From a checkpoint of a small mixture-of-experts model trained on Wikipedia.
Size: 12 layers, width 384, vocabulary 37240, 77.3M parameters.
Below are experts of layer 9 (counted from 0) of a mixture-of-experts language model. Rows are named router (the router's row for the expert), down (a neuron's output weights, with its number) and show model dimensions 96-191. Each number is 500 + 40 x the weight over its row's rms, rounded and kept within 0 to 999. Numbers have three digits each.
Before each expert's rows: "comes before" lists some tokens at least twice as common just after its tokens as in all text. This comes from a sample of Wikipedia text that the model never trained on. Tokens count by the router's weight.

# expert 13
comes before: "of ", "in ", "is ", "|", "located ", "map "
router:523544479409543401559485539545490517580575555455532498514532482491478529437499530559484493430463479481477470548563464470520471459491508507522442516471495512544509496456474469565485471522530479493496502471484484513417525524567441547489519527479508544521489445580434463453532488498437590487
down0:515517529432475390516524565554467492531551584482470561411435500447555456474568617522523511498493454495543499551468523499575470521516554444545570470507532507478474481490547551471514522512545447509487501453488481525463495433551464499528481484459442500494498590449424467528479469527467453546
down1:463508486593524471493436504547500508552486452456487489514509448468470509471506465548538481561493514474482510493420501467467512463579466521565489601520420504486462446559502505493501556463519553557482481578550439426408495535516583443462406439491481552434533486446482520461602439493482479488
down2:530511448545590490510499500480457505521527449511425486539554470452576461442573466496463507523491545543461487488595468468478566601511451500478577469433519504485509555482474462524544457501538493554534446525500506471531511547446482484466481564513531493513583371555605504504542491549471542477
down3:473531545415546489510536609469592469517496492582542415440467506573579452450542440547533470421481491471468437493535481448549429449504503537502529491577636458492543536587437481457486456475530456480508484440531501588574507472484491487498549451423513524527501486476458508488444544523510519511
down4:462455492484508512530529553556562461498457428532482466515503525483568540511491509457489457587526493527469492511490514532496418444454548472516499506501496523487460453499520449539512523509518444515544472459546524496533469482508537538490430529574560439484471473503499550469495469507501527468
down5:522455477466538493480419495494471534525507486510476559549424468494474542493496511510498526549512568454555548532484433526496462436443475543481499551508458497480397517501467484568481450500560520503476527562558503570538466495454488483520498466528480486494477578516497577444533480518517389538
down6:472503469459574482521523490486535511453514616511442537460451475552466488552547544496475563501515505501528482462525481462508484444485404553534471491491498493517442479516519513481437474530465466457490519499549453439491467452424469596531480619541570408489551482510529458522404523443464502508
down7:478471532464501458522469475600546531516494543523504484553520487397537569582493488515462553569442482482475508496510464468458442425532510439396473544459507518477553502556430515513456526545489535529534476455451480568499583483467506548510570502560532505512493519420459521511509443543474488459
down8:485556519589513496551438508491552500536490465556523527460509527452511453494541458528482416477546489542519471470461425499479614517549550463540560514499552581597420572499562537462439499519445528541534385490467510426504524535545474528493505440505475474527460467497458549443517518509513479508
down9:494503571509491487463526504489449437454503517570501429509463500492509570488505519513551492510437565491553455487537410487431456457528457529489446556481507485493481456465491508521443405472531460515527497524557515596453461525545596460494479480499498489581460478432580422433451508452553453527
down10:557488453493527455463474497462528486519538528513515421530505529515493435506489496480469580510450464560488561506410558551476473472483490542517543542447543563485454508511595515507447550585468473531565450559446450468471460530484474438576542466438530502501501528552543448446487455532507513536
down11:447427463495489446545561368469501522502554483510549506412524484469504488539506451497538504473474482518480540531457438578517530541510515465407461492522519496525511466441540544497559471438496448577508531477510500536546477455479560453465577488512515591540525479536485467447520499514509462448
down12:478490498483514495478536457515535496559498439521454519503477480519460493470532536420516478412449491435466416488552481542450497582505560520584577423480565444469476453560536462519461505547550511544539532483520460459522543464457487558492443435510476520496465543457494517515461552563558518472
down13:561494481471475497476476498498507515543565500526508511536429532599482565532502517609509528479504490549526533445461539540480465483530565547510489510473511496505495557417539473467467469490545496561434455540567455479526541520456566484505543545467459486468469486560489627485553387526552457456
down14:434479432483513571460505466501501470494515400484549472550514499451534547512459487466547478511508438552461513488462508522472522530538495591557450495546453476485580483544499523605500525521522527533546512472527509504477490475529507416486459528451458533488495491529545452496423488489535548527
down15:589484553540454498479486514493539479497519459452511556527513517488517445533451462467468494538544426409476467475528539493466546513497582486502567490512435498519541455510578446511543487452465542462463441479509524546562496486478479477516463462479520497519440524510463501522570480497579472564
down16:550527420593496494502477514517477434436580500513536488451554505548479533493479525529496551478560514480422501455541453431513544501540468466476467540524520521538558532465477464489504545550559551493465501512515469495491465539498435544579553506524480518409481485485469423400524477516509583445
down17:445475500482449447492542457535563561521506558489569508514456456507439502538478426465461478423453465566549458483538484454502552468506514453511525498480557487565561501493490434496524498581528486526532541468566486519460533439510481548454523519487402423529496564533565407556502533472477534480
down18:586464445513581511501505471509523523490495492441542507538531467516433447447530489520515597534484486473460407557541571480494561483523539493460437511523472503555498549547455500519497477572469555467507532503503434414423526438608479507502528527558486474509470542467502515456511527479512479474
down19:476511518513420547514528485540497549513538543457489536571559554508548478565523505538511447491521489498590521475486489507462474412506406517446485544533546516500509476495528512457487449541513549478553425513485463583463482533542527504470483465508514562472526542477460478444537507505507496465
down20:507546542433431515498525439422488479500429516460521448472504528475525495508447448522526497456545492489483426477488487522516501409489464479516518457496518475577551482499482462479593548478529470465443564537553439502497545528471491548568515452470543487416510478556500471499432477449523502455
down21:538476451552534488442510462495508544449492481507436504521528497516508523459517467489494451471518559512457563504502463472504542495486520547499520518418457468472537522504549576514401500548515471459488450583462495526476568514538505533510480464537494490490535522533483438436445544511556501534
down22:545495614502504525551495437450472499528489475467529539484438564473490498515527504511514488538575522515465511436475474567549539552589512514492457450541573482561513492554504470491504550499422568531519381491511475546569525585565470468505504517504456524542515528456425531491508499478452501467
down23:538512536495447478481419452509501536541418423551507570481567505483481486539437434570495514515549471499501553563496453510488496535509544485560524538493527547444444514534491532529483497456535468523479486505398477481487471490463506569477485521477435577517457541455572523545524553456470486538
down24:506505511502522510470416485491468429469469526366449404571499471488524490471603534512489530537498534489538477532447534507535466518485455510561473552556439596454412487532563545506511535520503528450472462525496524523500531482498516501504462492555515466461488502487476465474528401447450515537
down25:453486525514518503459545488577544472546459514561492577501529526476462539535529535501561444550482580470497514437510385580535517485480508530474499495460446518527569555448465519489545486562492468470467527479468440508491519510465443617454449434460491489418482551563556527578497509512497441488
down26:510453550554476480536495500449502474535499521476496472580452554427538447478493515496576478458520526540589405506511474496524519441490544454451476528493483479512519456597451600470499457517499520499584506532511446519526494513466479492569496500516579488453574562482531534490511515463495542568
down27:426496504442506516505513409527577479479444493509494503567484554552481533534455518546431441480474495428454486584557555546423495505522481513498506532512485443486487516561474522524485507473519472492528588504476514502510476463458490456517467502550439510489477496542436568445553468492598532510
down28:544469418544508537512503517495526515407458498453541474475566487537510451539475488526502485459474502512477570489462519511499514531510442485484507537599484506506569429502576524527534536453533544474463497472577462498492524450448507459508461525528502405479544493508543519511462500555490441494
down29:529505511484461482526535504454488490503538541441458474493590521480485491578521486468449390494594506422479476475461495435502469549493570504410434432492484451506502537583509464550425495551448458443488459506533584459491492484549520493483518462491509442495544472556518484485501547487516496504
down30:502543507512513513560456487487490462514504522450469461528509492529485529489559539486448545531451537486499514498456515460536466541475475507479478517523452510490493518451521537548487513485445524413421555592520496551514492483500478567539480499523510463483603458483563456476506515442516556466
down31:513483454471475475484514488496492482563440509432498523496502516471459502422526502445488431425517495456506482511423508534457518527489493492459507522437513514506491522468541541521531551479577552497534476551543478513547494502604526534481466457529469502496463519493512503490547508500458510515
down32:492512486455437501462403447496520519460514485457497510434509444475453523484463506555517463518487508498481535477497491469477488504506513547551527530510432495471467548469474528515548485544524547486463462511475455456467404515503529467493499489487521527477508433487477520515525534506459527547
down33:545501501536387457523532509454508496533486583478491415522518461454471506542463519471501502477501484522443564516470447466479549468527502536480499522440538485489481506501469462427499528431510456482501508522471508511479518470471475490519490486442511515447488548421477428515537517416546476464
down34:526468530498531489556502541581532497512527520462480554505518502588444472474597523463418501501538480492564496479504472516479572455401430529427487476503551494459476461505437492537482514547528497437512485457473515488567531506542482475540552461501507487587505528466463585541482575572476449544
down35:462534516524547585463554494424473504548547524516463619494554409563483513532507573463524471541469494558453541590539563498448454516448463473494507480474499539550446502507478473460549463520457500542540500505457532471471529564444526418500551515466523476422488511530448515463495473505461408532
down36:505508521495515553522535527548458463455469517512521488461453540533523476450523523483547515540440480543540513416424523581515578431528478511522508476479514490506530483446481498586476490495512540524550463469478571533488444525436527508520488516466490474528496484499445518479506539491452536538
down37:540522489483518478478432555545559506490486522496511449513474554465472433487531547557443471502565550471486481467557482458530515498433580527538496543506481507494537459513560479467482534506476523530483525503514507483426517502542464448436533559494543499549471446527428486520518504481531487492
down38:497564507455456454507471463569536457499523562456506463500494397428452531510410521494485487480440509505528543440550579489591526564471518538520380449518414529471483508470554498471492550450556448576518517466485522536609507499536509505512504433527558539491542515533519477547401511482558502485
down39:498486527546463549514501506494547500555476495542482506548457434515512538540450535473445538526437515559541549514501545404502482477468412484527551578487475480482486539512455509505471565530452452517492499475408485491467488509528506534491469566487533558550494490508545479540461503460600435556
down40:522472581441501508452518499512552457467473423523477514548558520472517511498497465518501473516542444454453416454550518451517586483516497530551487523465466519516497516547491494553365533492531505538594521472532545469565473549475466387464485502410577533507470444536502576501543455430438554492
down41:478465427496525512532536530556500498428558577493522484483570543543481490449466551486511499487467540502527536460590531509502519536535483513465559527519539501490523514490534533452420523506499516487522481449518484442470508544523503522452460527443434472437501468427486449469490509474466471528
down42:449536562538483454511457437518427567522413485528485473431562522497513451471478535437492524424495495422472506526445562518545549552504500476558547459399522522493507560557549528574522497495502410486466542530428468541485550415554472464525554503536462510575444517437526565627460474495484525456
down43:545539562477442518505538468617491475486516565549512486528480511492482519544465481482452547516412485491451493504479533460513399547489440395504480473495482530509507491489554551517505438500490443463515478551537505581535477530517493537529411470530494500531533436481564455532523561557531516519
down44:492510485508510469463490529505544535488546510528465555468467521562491570567468585505471506556469505499547467462531576558575463502568515498463493517477447554519472464494461529469505474412478501500544531465391509482507464485584492469491559483566510509508447541478402470512535467554498506490
down45:574536486513515550483519433457500507437417527428529532537477497448483552580501427407504462547508436521501568477483547398527432482462496453466581572496576463527471502491511512454506478527470488373553595509516531534502559415485566504448508514433467569563569475467534478465505499529477502584
down46:477518491515520519478541522487425577513518549506521521468451481532494490468414481520495468465555460513433506529515528478520488563465517463480482478503470416511481464486446521434573443453509515511525502468486572501499491479602501490463561574478523484504506567578501529498485543550566501561
down47:472471527475449549541484538431409510526502467499550480488535481504476581481527427508464557527507475581495499527522472532452481559515588499488504487598485494469510489442519491438496484462510530484475496507444502465468448532518541466503480512554435471546516464490532467535452524505471553468